{
  "n_experts": 24,
  "d_expert": 432,
  "router_cosine_scale": 20.0,
  "beta1": 0.9
}
Below are experts of layer 8 (counted from 0) of a mixture-of-experts language model. Rows are named router (the router's row for the expert), down (a neuron's output weights, with its number) and show model dimensions 384-511. Each number is 128 + 32 x the weight over its row's rms, rounded and kept within 0 to 255.
After each expert's rows: "comes before" lists some tokens at least twice as common just after its tokens as in all text. This comes from a sample of Wikipedia text that the model never trained on. Tokens count by the router's weight.

# expert 23
router [182  69 156  96 110 187  99 144  73  67  87 192 125 120 155  88 134  96 179 181 132 119 114 146 106  94 142 142 162 136 131 160 144 155  70 172 154 156 167 147 119 122 110  99 146 143 162 177 102 137 195 110 100 143 165 172 155 114 155 113  73  89  81  92 138 189 123 163 102  86  92 140 181 113 191 174 103  99 153 102 115 133 139  91 127 110 143 169 109 105 107 117 200 166 150 117  85  94 123  97 166 163  99 123 136  88 139 161 130  83 111 135 148 131 145 110  93 162 150 147 153 176 142 169 143 122 155 113]
down0 [105 160 122 118 133 159 137  73  37 134 116 148  87 144 178 113 126 114 127 119 186 155 126  65 164 154 136 175 165 127 101  79 135 131 118 122 124  95 135 128  93  73  67 128 148 204  92 100 188 118 156 131 168 126  42 113 162 119  92 122 196 143 115 158  85  79 108 142 111 150  88 103 125 153 120 128  83 154 174 115 145 146 119 201 112 179 119  94 109 196  91  98 179 147 164 147 108 120 115 134 134 145 153 169 170 116 138 175 144  98  89 156  98 118 145 182 127  90  94 173 150 166 198 156 161 165 101 158]
down1 [ 85 144 160 124 134 117 105  95 131 105  90 130 182  75  65 141 145  93 129 146 151 151 108 145 151 152  95  63 152 134 208 149 101 130 134 158 176 121 188 112 142  85 151 181 153 101 117 150 147 195 123 183 147  72 161  97 145 181 100 119 116 136 141  74 100 136 119 114 154 103 152  96  76 135  90 171 106 177 115 127 105  77  70 132 145  66 105 138 130 147 116 117 135 120 150  88 108 125 139 151 232 116 125 149 120 171  82  81 103 139 114 116  79 104 128  82 167 145  94 151 124  68  83 133  93 141 172 162]
down2 [109 126 128  57 118 102 149 126 152 114  93 113 135 150 129  82 118 117 135  79  88 107 155 106  70 130 178 143 163 120 134 114 151 176 123  88 108  94 131 116 135  87 180 154 127 113 109 144 163  80  46  81 104 162 100  91 115 136 142 117 151 132 183 101 145 134 135 119 170 163 155 134 108 115 105 108 121 131  77 193 172 129  88 134  90 125 110  78  79 103 211 123 104 123  96 115 126 160 117 168  77 121  84 158  94 114  85 101 142  71 144 112 120 164 178 132 185  88 115 118  36 121 182  91 154 164 125 156]
down3 [139 108 155 139 118 116 100 162  69  65  96 128 139 197 129 128 113 133  87 140 146  57 144 158 161 101 154 110 160 133 132 134 161 104 160 157 154 116  99 156 135 114 129 128 116 101 153  64 119 217 167 162 189 100 140  88 155 173  87 184  88 194 205 131 174 128 121  68 166 163 102 153 120  94 119 113  50 115 107 151 110 140  95  98 157 127 232 107 141 161  93 162 155  97 114 118 103 145 113 131 157 103  87 129 112 159 123  44 105  81 112 128  78 194 198 126 123  78 185 135 120 119 145 132 142 119 164 136]
down4 [134 134 114 136 127 149 180  92 173 143  45 121 158 255 138 162 211 137 173  98 125 113 106 127 166 159 176 132  87 111 157 129 118 116 117 113 162 135 121 110 106 159 119 157  52 133 117 130 128 158 150 152 129 102 101  86 139 152 149 129 144 100  84 104 110 133 154  87 134 167 123 139 185  82 113 115 172 103 124 181  92 112  96 106 108 135 145 121 124 165 111  93 135 100 157 130 109 125 140 101 138 132 112  70 118 121 108  94  68 103  78 127 132 189  87  62 155 142 120 127 145 101 146 136 127 124 125 134]
down5 [112 184  98  70 148 102 145 168 163  96 124 151 163 153 145 103  84 124 159 137 203 126 104 114 215  81 139 108  78 125 136 136 194  85 154 142  88 162 115 126 166 136 148 117 106 138 142 128 145  67 109 102 153 141 118 132 152  79 104 129 112 129 154 172 127 144 200 147 142 126 107 195 130 130 181  69 176 128  95 110 141 125  69 148 150  92 188 145 182 153 103  95 111 122 152 115 130  88 111 138 129 143 145 112 143  89 182 143  97 139  67  93 158  85 180 168 139 145 162 154 151 129 162  98 156 184 133 158]
down6 [ 69 132 139 140 137 102  92 151  84 117 135 101 134  82 194 123 113 109  83  50 118  77  93 137 133 107 117  93 105  92  67 126 193  62 181 107 137 114 143 174 142 142 106 163  69 108 113 122  99 109 109 178 164 110 156 100 140 140  52  97 131 132 177 114 152 128 108 174  68 167  88  91 146 136 100 156 131 128  61 125 103 121 118  68 156  89 175 122  71 127 103 148  85  94 142  89 152 103 122 155 161  87 152 152 103  70 118 112 120 157 117 121 124 140 136 151 111 107 173  80 136 137 148 114 136 201  65 178]
down7 [ 85 162 151 198 163 115 119 104 129 170 126 174  95 130 133 219 140 153 146  81 146 175 114  93 142 134 181 110 162 130 137 167 131  86 138  66 110 176 171  47 112 167  88 116 150  77 156  87 155 137  54 167 142 138 110 156  91 126 155 113 126 200 151 120 164 117 100 114 103 135  81 147 132 133 161  86 187 133 170 138 176 104  86 157 108  84 121 124  96 160  73 168 125 111 144 144 164 147 185 128 161 122  95 106 141 124  84 131 146 119  53 102 181  99  97 142 163 110 179  79 162 171 138 128 106 138 124 136]
comes before: "- ", "the ", "century", "0", "th ", "century "

# expert 22
router [125  93 141  75 110 146 112 100 110 117 167 112 100 134 162 153 106 130  79 118 116 195  71 157 110 175 152 125 130  46  96 126  85 102 187 112 105 129 131 126 108 133 107 119 156 102  78 127 133 167 148 146 185 128  81 117 121 132 115  91 137  83 151 173  87 143 156  91 115 174 121 125  75 122 131 104 141 212  98 195 156 129 100 128 146 165  89 112 155 166 124 155 158  66  76  70 147 130  80 131 173 153 127 145 169 169 124 121 165 135  86  81 134 116 156 127  41 111 120 100 144  75 136 149 130 151 135 133]
down0 [103  73 125 153 132  79 125 141 112  95 124 135 158 248 144 111 109 133  77  49 126  78 177  91 152 118 136 132 145  77  75 123 119 147 142 171 167  99 127 109 129 110 121 114 130 129 125 111 123  85 121 178 171 112 110 125 132 123  84 137 180 149 154 151 112  94 168 128 107 126 124 164 137 139 112 168 126 105 161 138 147 114 126 106 103 164 105 145  94 107 111 163 134 168 138 160 217 117 133 138 118 197 113  86  79 103  83 110  94 196 139 131 146  96 113 133  99  99 115 188 102 119 171 129 147 111 184 137]
down1 [ 56 129  37  91 204 169 112 118 158  85 104 140 136 224 143 192 133 117 188 162 172 186 117 145 137 155 124 104 113  93 142  86 140 157 117 129 123 123 108 150 148 121 145 131 106 128  89 119 136 159 154 153 101 138 130  80 177 157 121  94 132 185 125  85 144 138 141 116 154  97 106 174  81 139 133  65  92 128 137 117 185  99 108 141 157 152 134 155 129 100 113 140 147 143 118 152  73 117  99 127 130 116 154 133  80  96 184  76 114 119 109  88 128 133 110 158 157 129  95 118  83 105 114 178 122  81 114 145]
down2 [117 126 190 158  83 155 135 153 136 105 106 148 119 129 103 106 210 123 137 111 169 124 107 180 142 129 107  86 186 147  87  99 136 148 142 125 136 158 155 154 120 162 165 118 117 107 114 120 149 170 104 123 174 112 145  90 152 144 106 119 150 110 134 187  84 114  64 144 130 137 114 128 132  70 113 152 143 134 148 192 129  82 146 144 123 109 133 160 108 137  67 138 174  57  86 160 124  90  76 129 173 139 105  39 154 172 181 151  86 139 136  84 125 122 196 177  93 162 203  95 135 116 100 185 148 156  98 148]
down3 [158 141 121 100 118 119 173  30 134 118 116 165 135 105 174 111 170 199 143  88 156 133  98  77 139 131 154 137 166 143 131  91 169  97 128 139 102 136  80 159 114 132 126 163 120 132 100 123 136  79 118 146 161 132 129 137 126 159  55 109 133 118 120 121 141 127 137  54 211  88 150 121 145 177  72 147 158 103 129  55 113 108 137  89 144 153 105 193 164 157 104  85 109 149 110 162 163 140 117 145 153 166 118 129  65 136 123  84 127  57  50 136 134 123 144 126 137 121 147 147 130 121  68 126 144 145  97 116]
down4 [ 98 136 136  98 108 143 120 128 120 119  71 156 106 112  71 107 114  62 137  92 168 178 126 148  58 112 135  53 125  91 114 122 104 150  90  97 174 136 105 114 119 129 142 131 100 217 165 129  97 187  97 105 101 154 150 154 139 138 153 149  60 119  86 157 145 128 123 100  44 186 157 161  85 152 120 158  75  81 112 151 138 108 114  91 152 132 113 113 164 145 176 193 159 136 159 159 121 126 182 132 151 127 106 120 179 119 125  84 145 126 165 154  88 140 167 100  93 100  82 147  78 187 112 120 148 176 124 170]
down5 [ 92 118 162 102  76 123 108 167  95 117 151 108 156 170 146 166 161 131 199 154 140 167  93 155 146 142 142  85 157 153 108 144 141 203 153 172  81 139 120 126 104 114 140 150 129 122 192 101  71  92 103 153 166  99 135 129 155 156  60 122 151 108 136 129  90  91 107 109 106 177 149 163 136  83 148  98 147 131 126  55 128  85 147  85 107  64 198 127 132 143  94  99  91 186 111  79 155 152 129  59 122 135 110 156 136 104 154  86 127 118  97  82 101 180  84 142  95 107 105  77 134  66 114  94 135 120 142  98]
down6 [145 168 152 111 162 195 108 134 120 146  87 157 124 255 154 140 145 111  97 124 160 173 147 124 102  95 153 141 113 219 135 155 128 178 142  71 106 150 118 169 162 121 121  71 130 128 148 111 132 161 144 131 114 123 136 130 160 108  92 137 111 145  83  89 159 189 103 168 114 137 162 118 161 124 138 143 141  66  96 114 115  77 143 117 134  81  91 148  66 127  95 131 124 122 150 101  96 114 115 128 154 158 127  74 150 125 103 178 157  91 151 134 104 160 151 123 102 140 137 165 111 106 110 143 125 124  98 131]
down7 [118 130 154  89  92 190 130 127 141 149 134  96 128  64 121 121 137 144 134 171 114 162  97 127 109 140 132  96 128  93 161 160 137 122 106 130 162 143 129 129 136 113 143 120  99  94 112 117  66 188 105  73 120 111 183 122 113 149 118 158 122 191  83 184  66 138  96 166 130  64 137 148 143  98 159 147  98  50 120 130 141  59 138 159 123 123  98 156  94 128 188 136 178  85 130 135 132 160 111 139  95 133  90 102 213 186 106 134 130 152 145 189 161 116 110 160  87 115 146  99   4 167  53  86 108 132 175  56]
comes before: "| ", "|", "is ", "was ", "of ", "had "

# expert 18
router [ 84 125 107 111 133 130 176 145  99  90 148 134  66  98 174 182 101  85  66 106 160 118  88 171 127 159 130 111 167 156 145 158 164  98 121 104 177  82 177 145 159 181 109 133 117 127 118 145 126 107 136 173 129 137 175 108 157  96 126 119 181 142 178 118 133 139  92 126 139 102 153 170  94 134  87 166 168 152  89 101  98 105 125 148 120 176 149 149 126 175 154 122 158  98 184  93 125 134  82 134 122 158 148 163  75 124 109 164 180 141 153 131 106 155  98  80 112 135 176 164 155 140  93 157 157 126 143  97]
down0 [170 133  84 107 127 170 119 114 115 169 126 158 146 207 129 124 181 122 113 151 138 104 143 155 115 134 117 169 125  78 143 109 128 148 131 157 117  88 104 177 105 150  77 100 157 113 125  99 184 141 131 127 139 147 143  99 124 112 176 134 113 114 102  51  99  80 100  96 147 124  59  77 126 146 116 168  80  46 130 108 127 139 106 127 183 138 165 125 135 134 140 138 107 122 115  91  97 121 173  99 156 180 181 141 133 128 130  84 107  88 146 148 106 123 139 150 141 111 125  56 155 136 137 119 185 148 132 106]
down1 [165 143 141 123 135 163 157 127  70 110 113 117  97 200 122  61 168 137 136 107 162 143 113 108 161 113 153 112 164 131 124 131 141 157  53 140 117 204 160 199 117 103 119 105  95  90 104 112 118  86 114 120 186 125 113 146 128 124 124 100 142  65 142 162 176 104  89 119 163  98 111  91 133  55 136 101 124 138 108 134  63 112 115 149 146 134 152 113  87 183 114  95 145  94  95  94 159 127 129 154 161 151 145 160 168  86 193 138 152 113 185  55  58 151 119 107  90 135  91 112 137 157 124 115 168  89 136  88]
down2 [123 127 151 123 155 111  98 210 142 136 127 170 116 165  85 142 154 137 165 108 113  93 131  82 168 154 118 205 104 137 109 200 101 116 166 130 129  86 131  74 130  98 104 115 161 127  91 136 160 138 111 180  82 105 107 193 117 102 138 162 121  90 146 141  99 156 177 144 132 145 146  85  98  87 165  75 182 132  62 117 132 134 199 106 110 107 123 167  98 158 108 145 102 173 103 104 152 116 130 110 171  88 136 131 126 145  91  52 141 181 108 221  98 145 112 172 148  64  86  26 155 169 139 137 148 101 158  85]
down3 [117  92 122 122  94  78  98 150 160 114 182 127 117 216 160 165 147 112 143 115 153 145  74 118  83  91  82 169 182 103 118 161 159 148 121 157 115 116 102 133 155 116 125 145 151 149 111 111 179 145 142  89 102 102 180 179  88 144 166 146 145 152 128 160 149 122 161 118 122 110 113 129 114  87 146 115  75 134 100 142 170 183 114 157 107  85 141 150 153 124 116  93  98 160  96 146 146 104  89 136 109 144  99 123 133 165  74 105 221 130 140 155 103  82 155 181 125 131  90  96 131 140 135 111  94 135 119 121]
down4 [139 115 196 123 109 123 125  68 131 124 106  78 120 140 184 165 137 155 109 144 117 132 144 133  73 148  81  54 153 129 101  88 225 156 136  86 125 115 135  77 144 130 180  87 183 131 110 134  92  82 125 100 133  94 110 127 181 152 130 101  89  58 122 133  76 124 171 141 140  94 108 107 120 119 110 150 155 122 163  99 148 145 124 103 134 143 143 136  96 103 155 137 137  91 125  61 152 115 109 156 128 118  95 141 143 123 143 102 125 141 180  75  89 150 147 121  90  92 124  86 126 106  80 143 127 119 167 177]
down5 [218 146  96 193 148  99 134 138 127 107 159 117 159 207 134 128 140 144 101 121 134 135 134 125 108  95 106 119 115 101  95 109 154  84 183 147 154 142 100 138 133  97 104  85 111 111 108 109 231  82 114 148 101 106 145 133 147 176 160 141 121 124 144 173 118  98 124 160 146 146 138 137  98 112  99 165 163 118  81 156 163 145 121 117 145 154 140 111 181 108 145 146 127 117 108 126 205  51 134  95 110 109 116 103 153 104 124 129  80  77 134 105  85 140 111 160 105 137 100 103 162 115 132 157 145  69 143 103]
down6 [109 111 152 179 134 109 197 136 155 120  65 110 144 107 137 165 137 190 139 115 110 108 162 151 124 102 188 133 157 108 129 148  43 105 124 117 137 153 112 113 105 101  51 154 147 126 132 121 129 173 148 153 120 158  86 103  89 168  97 121 158  83 104 132 120 155 166 124  88 143 126 175 110 126 143  71 154 113 109 164 181 124 143 147 150 170 109  82  81 159 110 151 143 152  93 119  88 142 139 102 145  71  89  67 128 147 117 124 134  52 126  93 123 117 114 188 165 158 135 181 148 115 123 111 152 112 106 237]
down7 [ 73  92 148 110 145 169 122 209 182 106 134 116 113 161 181 160 117 115 108 171 143  97  30 120 164 144 157 164 105  87 176 151 174 169 103 111  48 124 123 109 165 154 145 103  72 202 120 160  54 171 120 192  77 160 180 164 156 110 133 154 128 151 142  69 170 115  39 111 185 109 130 149 133 162 122 155 105 106  83 126 101  99 135 138 160 115  60 149 109 150 134 105 112 168 152 100  93 153 126 111 159 105 121 109 124 170 118 157 180 167 106 112  96 129  94 126  89 152 153 130  86 116  97 144 199 118 129  73]
comes before: "- ", "\n\n", "==", "\n", "| ", "==="

# expert 1
router [ 96  71 112 149 190 120 108 151 180 145  80 176 175 123 177 132  63 111 166 160 115 115 130 154 168 162 126 187 180 139 108 169 141  74  98  92 140 128 133 120 116 169  84 133 137 102 105  80 164 102 102 160 159 121  92 104 135 114 151 103 150 129 172 159 151 125 105 115 188 171 141 196 171 145  88 108 167 143 103 146 109 163 169 171 156 142 132 158 138 125  97 125 113 116 145 160  76 128 116 156  96 152 110 106  48 124 115 110 124 113 148 146  96 170 144  99 145 124 188 142  94 148 118 161 148 163  68  85]
down0 [112 123 108 116  86 174 113 168 119 112 121 129 124 182 179 148 125 165 125 165 146 131  72 172  80 160 143 156 180  41 148 152 115 104 152 128  82 105 126 125 190  90 203 124 149 128 140 153 207  74 124 104 163  70 116 118 164 149 166  83 164 114 100  76 129 133 180  47 137 120  69  61 152 178  90 100 132 130 184 124 162 130 143 205 121 112 163 143 177 117 198  92 122 122 126 169 144 131 152 102  96 146 211 125  96 136 127 133 131 158  84 136 128 120 106 139 155 114 160 119  94 115  82 182 127 128 148 112]
down1 [125 158  86 156 104 118 173 173 149 119 142 155 106  70 129 141 164 159  64 116 166  96  82  98 115  94 173 122 130 117  85 139 137 148 134 111 147 131 169 104 103 133 193 169 164 112 120  85 140 148 133  86 105  98 139 139 105 190 164  86 173 130  92 139 144 152  98 158 149 198  97 111  69  92 136 141 108 145 111 129 189  99 114 159 144 148 109 145 153 119 121  80 142 155 146 159 123 151 115 120 158 127  94  98 135 135 107  71 100 132  99  66 117 120 113 107 154 119 108 148 142 191 171 157  86  87  91 117]
down2 [106 169 168 115 151 107 119  80 162 102 205 102 146 139 132 150 156  67 110  47 138  80 154  95 185 107  36 115 177 167 116 112 174 134 108  88 107 215 143 139 157 118 144 146 134 155 139 125  88 120  96 137 177 119 170  76  71 114 109 106 125 151 193  96  81 139 154 100 107 145 105  99  81  78 161 105 150 114 130 148  75  91 149 134 130 169 116 123 145  93  98  46 153 106 132  79 140 145 154 131 124 143 142 129 154 103 148 102 126 195  81 117 152 126 119 136 193 160 141 110 119 145 102  90  65 135 115 138]
down3 [121  80 155 133 100 107 126 102 119 196 114 126 120 155  89 106 149 132 156 123  91 154  95 140  70 129 127 107 157 102 123 190 102 135  83  87 124 170 101 111 173 115 124 158 118 166  94 123 100 116 145 164 123 134 116 101  76 187 147 126 125  95 184 116 140  73  95 179 124 206 154 163 123  65 100 128 100 189 106 102  93 167 102 103 165 163 139 143  82  87 128 175  72 116 146 116 143 148 191 144 145 208  86 123 141 145 135 111 166 136 100 156 115 123 128 104 134  32 124 169  96  91 133 114 144 137 141 111]
down4 [122 113 167 113 158 119  95 122 185 175 189 102  93 163 105 135 163 135 129 102 128 103  96 137 144 174 143 182 187 147  83 155 118 121 158 187 162  96 142 115 143 102 104 125  97 150 153 135  94  99 110 136 116 107 156 148 130 138 155 137 156  91 135  68 112 147 118 130 113 142  79  95 127 136 160 101 127 106 117  75 126 119 139 102 153 108 143  85 126  97 146 153 139 128  83 123  87 136  89 206 142 139 119  93 149 118 105  93 165 156 133 128 120 199 156 102 108 155 139 180  94 156 159 117 146 130  69  68]
down5 [107  53 139 148 129  82 116 164 118 104 134 162 135 165 128 125 131 107 172 136  60 131  47 111 132 167 130 177  90 101  96 140 117 139 125  88 155 124 140 153 131 151 204 115 105 139 122 117 154 121  79 109 120 147  97 140  99 123 156 115 141 236 179 128 112 112 178 143 120 149  65 160  86  93  61 103 184 135 129 150 170 201  91 161 121  90 127 148 115 110 144 159 113 117 125 107 127  89 124  89 188 166  57 119 135  82 117 115 138 159 106 140  91 168  86 122  82 192  93 129 113 104 170 116 135 154 125 204]
down6 [126 184  81 113 122 157 136 194 124 182 115 102 175 189 111 110 204 109 113 151  98  75  91 134 119 175 159 122 143 109 156 139 100 199  60 110 111 172 105 169  89 134 132 124 100 133 145 157  97 144 148 118 154 134 125 140 121 168 163 109 105  49 118 155 129 128  61 122 110 127 137 148 156 178 156 135 170 149 156 108  89 102 104 113 133 102 124 158  83  92 105 130 113 143 148 102 114 141  98 128 170  78 102 126 185 128  39  60 108 137  75 108  81 109 158 157  85 115 115  87  90 143 188 132 133 107 151 110]
down7 [142 161 137 169 126 102 177 117 128 102 176 184 151 163 125 153 146 159 152 136 154 161  77  74 151 132 113 110 100 114 147 134 160 178  34 124 163  94 110 133  69 147 107  70  94 114 162 159 128 160 128 111 116 136 152  75 122 130 115 128  77 141 140 115 106 115 128  60 115 126 106 138 157  94 122 150 162 116  97 170  82 119 144 127 109  80 137 156 145 108 119 137  90  71 136 200  99  78 119 123 204  95 151 126 112 154 124 159 188  86  67  90 129 127 156 118 102 182 112 131 103 184 135 119 140 105 194 168]
comes before: "| ", "s ", "; ", "', ", "David ", "Michael "

# expert 8
router [169  92 158  77 170  84  95 139 157 127 130 110  75 111 136 178 104 156 138 126 136 109  89 152  82 128 146 125 154 171 147 100 160 107 114 123 133 112 151 105 101 119 151 184 117 124 136 103 103 110 113 171 110  79 138 129  84 109 135 127 158 120 169 103 102  97  83 104 182 142 179 119 146 150 165 160 101 186  96 167 136 107 178 125 142 100 122  97 163  95  87 106 101 123 113  75 101 176 130 138 105 118 101 127 142 136 105 104 171  95 110 126 103 164 141 148 145 148 113 154  62 121 123 175 142 120 111 146]
down0 [111 160 130 225 129  63 120  97 106 117 140 164 130  90 153  60 129 103 139 140 139 104 165  53 175  95 105 154 143 214 139  75 201 176 135  61  99 131 170  98 115 124 113 145 148  97 182 155 163 101 149 124 143 152 120 152 191  84 178  70 137 110 148  94 103 139 157 156  86  57  75  80 101 116 136 141 137 100 105 122 116 122 143 113  95 149 138 113 156 133 136 153 140 124 149 134 130 178 147  91 189 141 145  55 140 111 138 166  98 134 104 120  53 134 175  53 168 169 161 139 117 181  78 140 127 107 158 120]
down1 [137 181 102 168 159 118 143 136 100 115  52 147 123 122 105 144 114 146 147 156 140 116 121 169 113 144 114 137 140  90 133 102 128  99 147  93 148  82 165 110 146 124 182 130 114 124 145 132 158 146 164 112 107 139  89  84 147 137 158  71  72 160 127 200 111 132 180 157 113 124 139 193 180 149 183 102 141 179  93 132 151 127  90 102  70 118 162 137 128  63 126 120 158 145 136 151  92  52  78 183 193 160 129 124 139  95 154 125 175 174 132  87  64 111  97 159 106 138 157 139 134 175 153  81 165  65 154 118]
down2 [ 89  59 151  98 140 121 101 114  66 153 158 127 132 159 145  69 131  95 160 149  72 111  54 122 154  62 137 114  97 118 103 119 115 145 130 151 171 144 186 143 109  74 117 161 117 171 109 100 156 179 138 132 100 123 139 190 141  96 100  92 178 124 150 139 125 125 163  87 107 178 112 156  87  92 132 103  65 117 154 132 106 112 156 115  89 102  66 108 107  98 148 131 118  69 143 115 116 118 173 141  84 140 114  96 125  56 147 118 146 141 135 156 171 141 102 126 114 185 115 145 158 124 100 131 151  91 146 164]
down3 [203 131 200 173 105 133  99 107 107  95  89 143 105 169 104 133  77  55 105  97 116  91  68 112 114 174 125 161 168 118 122 149  80 119 139 107 131 155  80 157 171  78  92 181 154 100  87 145 124  27 148 172 139 154 140 127 119 115 136 198  60 103 152 129 156 119 142 118  47 156 108 114 122 127 146 169  92  98 161 162 126 183  84 154 157 219 171 158 174 111 131 141 115 154 108 101 155 125 114 134 105 154 131 140 124 104 188  91  56 134 130  68 167 106 128 114 129  58  94 143 112 132  89 163 150 174 131 132]
down4 [134 114  81 120 169 148 159 165 131 116 133 111 114 143 115 176 113 106 139 115 112 185 181 105 149 134 137 135 118 132 147 182 177  94 155 124 140 142 113 164 142 145 179 167 137 179  78  90 119 108 188  89  90 170 147 136 156 196  98  89 149 127  62 151 129 161 116 135 148 110 134 125  81 128 120 151  92 100 100 116 143 113 210  92 118  90 171 151 112 169 128  97 120 106 144 142  99 103 189 118  61  98 131 117 128 133 158  70 140 124 158 191  55 145 139 119 196 126 104 161  89 148  80  60 139 140 120 101]
down5 [137 125 146 112 155 101 111 157 103 114  77 135 151 178 126  63 144 164 119  98  91 168 133 124 133  84 140 186 194 179  50 127 148 117 129 100 131 168 166 107 185 152  81 159 183  91 129 134 146 144  77 139 205 152 163 151 118 116 109  91  92 155 105 120 171 130 162 155  88  95 107 114 175 127 125  74 163 157 134 126 106 128 122 101 119  95 159 172 133 106 112 150 101 176  94 166 141 117 155  64 140  98 158  95 143 142 106 156 110 161 161 199  86 135 133 148 102 184 163 157 119 228 114 147 113 131 119 122]
down6 [139  66 142 189 149 148  87 171 101 113 122 148 136  56 117 177 176  92 114 119 109  64 149 167 144 115 128 134 123 131 119 209 110 116 160 144 145 140 133 112 124 103 102 172 122 125  95 127 133 124 151 150 131  89  75 134 147 140 171 126 115 151 148 112  64  91 124  51 145 110 123 163 215 172  84  87 136 132 221  86 159 184  97 140 127 191  95 123 126 175 124 131 122 152 112 111 137  89  41 121 143 123 158 135 114 147 139 172  81  76 133 122 119 131 122 200  96 128  69  70 151 180 183 124 115 114 145 137]
down7 [ 96 120 159  90 113 108 119 127  90 187  73  84 109 129 113  96 135  99  77 108  55  98 180 101 122 133 124  95 141 140 133 121 136 132 155 107 127 148 121 107 143  73 164 107 107 157 163 155 116 155 145 170  99 136  98 106 134 178 136  32 152  54 111 154 142 126 114 100  82 159 153 148  90 132 108 132 106 131 123 149 114  98  99 106 157  57 150 151 108 113  90 135  90  79 124 169  99 130 113 125 151 145 122 160  95 173 181 120 163 103 113 122 142  78 208 141 116 132 130  94 217 116 133  91 114 204 158 142]
comes before: ", ", "-", ".", ") ", "; ", "\" "

# expert 14
router [ 68  85 103 106 194 118 123  97 195 163  78 107 144  78 133 150 110 145 152 161 155 134  70  98 101 119 155 105 138 117 129 120 117 136 153  99  62 105 173 155 173 124 176 154 155  85 162 115 154  71  86 150  95 154 148 158 119 110 111 111 115 111 126 128 109  79 124 119 106 128 137 106 147 120  82 127  69 125 124 137 103 167 148 176 149 150 127 127 114 155 177 124 141  83 132  63 125 139 105 124 108 158 118 101 103 125 150 148 138 210 123 149 124 161  96 137 137 106 110 146  86 163  85 138 162  94  93 104]
down0 [ 87 170 134 105 113 134 114 109 111 128 166 142 156 160 110 146 161  85 193  86 135 111  88 140  92  94 133 109  99 107  79 200 169 106 170  78 110 153  83 108 129 114 115 163 144 160 114  74 116 155 199  80 142 137  54 163 138 129 149 112  58 111 210 137 119 152  11 145 157 159 118 125 136 101 108 135 130 114 147  92 154 114 107 108 129  68  96 149 129 151 115 154  76 107 138  98 125 112 168 137 138  94  88 128 188 167 120 125 115 161 134 100  87 135 140 182 148 135 101 109 149 167 110 114 134 173  60 113]
down1 [157 133 148  82  73 113 116 129 127 168 100 160 143  59 100 152 112 189 177  54 112 139 135 136 207  58 115 127 156 164 106 170  92 115 114  67 143 150 147 126 110  88 103 182 127 123 134 156 107 102 126 119 136 100 126 160 170 131 185 169 128 154  90 124 123 156 173 172 159 117 110  83 108  53 127 150 183 102 108  93 157 140 124 126 127  83 129 143 127 114 158 133 119 122 137 150 136 137 130 131  70 125 179 129 119 114 122 142 125 174 132 166 150 163 100 110 132 107 102  96 159  74 114 115  75 150 103 150]
down2 [118 117 147 114 156 118 139 112 102 142 142 142 140 102  91 168 143 163 112 161 113 186 122 139 167  99  83  95 148 157 127  64 169 109 100 126  88 114 210 185 104  86 161 145  94 148 109 124 145 161 122 121 121 174 102 138  80 149 129 186 111 104 179 109 162 120 111 123 125 122 146 119 169 125 161 156 186 169 139  85 140 185  57 170 113  93 129 114 172  75 104 217  95 158 151 207 127  70 160 129  98 156  95 187 157 190 149 146 112 142 142 175 115 115 112 103 139 149 176 101  65 101 147 122 100 133 128 168]
down3 [165 117 121 155 155 139 125 111  98 109 159  92 147 140 114 145 202 109 163 175 114 163 102 128 136 108  85 119  57 111 140 185 150 131 124 106 138 157 129 159  61 137 104 106 139 138 110 100 197 154  75 105 184 157 134 142  93 137 183 151 101  89 229  97 128 126 150  59  90 148  92 118 134 129 110 176 152 138 109 105 168 145 104 151 119  78  64  91 123 118  92 142  93  88 124 122 169 108 167 115 143 127 171 127 101 200 164 119 169 132 140 139  92  94 170 161 188 134 140 109  43 124 181 139 112 132 103 160]
down4 [116 138 125 126 167 135 156 122 121  94 126 102 176 129  87 142 115 153 203 206 117 150 128 140 130 101 183 160 139  82 118 131  96 112  94 121  94 115  82 119 143  84 112 106 153 160 178 143  83  98 169  59  96 111  59 168 169 127 139 130  94 162 205 132  75 125  67 126 129 134 145 124 117  86 143 136 141 166 136 167 166 138 139 146  99 120 124 113 168 173 127  90 148 148 161  88 123  93 144 120 102 144  95 128 170 126 137 154 159 171 127 134 100 122 142 146 164 194 169 137 121 105 109 140 105 122 140 147]
down5 [106 126  95 139 237 150 107  97 112 147 163 138 150 175 124 118 125  84 158 133 114 157 104 119 154 146 170 211 103  68 133 155 119 132 166  97 102 175 100 157 123 131 161 136 135 104 140 126 156 109 175 122 145  49 139 104 159 132  97 122 161  98 135  59  99 158 111 139 110 175 118 150 108 104  76 132 143 119 176 122 143  99 118 149 114 156 163 131  53 155  96 144 133 130  67 123  87  90 124 156 145 105 153  95  82 128  94 168 171 201  78  75 185 114 126 117  75 124 131 116 120 120 171 142 140 101 115 167]
down6 [ 96 111 137 154 143 167 117 109 119 112 171 108 110 181  73 150 167 156 132 172 132 118 107  89 117 106 119  94 141 116 133 135 124 143 131 121  95  74 177  70 134  95 140  91 135  99  93 102 153 141  85 144 135 133 123 159 120 142 119  99 131 136 129 117 138 146 111 141 166  85 143 107 122 141 142 135  64 202 123 145 118 123 109 122  79 129 130 142 100 125 141  89 178 101 108 146 125  81 105 115 132 123 142 132 117 111 179  74 174 152 131 127 101 142 179 133 127 126 149 115 111 142 117 141 117 147 123 130]
down7 [180 182 100 138  93 174 143 136 137 150 157  92  93 179 116 122 142 166 123  89 145 150 146 113 114 134  79 159 111 142 122 126 192 147 127 159 168 109 125 178 155 112 156 115 117 107 130 145 154 119 150 138 160 122 133 177 195 128 137  74  83 111 183 163  82 160 208  96  83 145 133 204 105 103 125 129 156 139 136 129 185 127 151 148 134 156  90 153 143 164 123 128 120 154 123 179 158  82 150 131 102 135 175 110  94  83 102 165 116 154 100 157 158 135 132 122  98 133 185  97 187 114 116  97 109 177 112 146]
comes before: ", ", ". ", ".", "-", ": ", "'"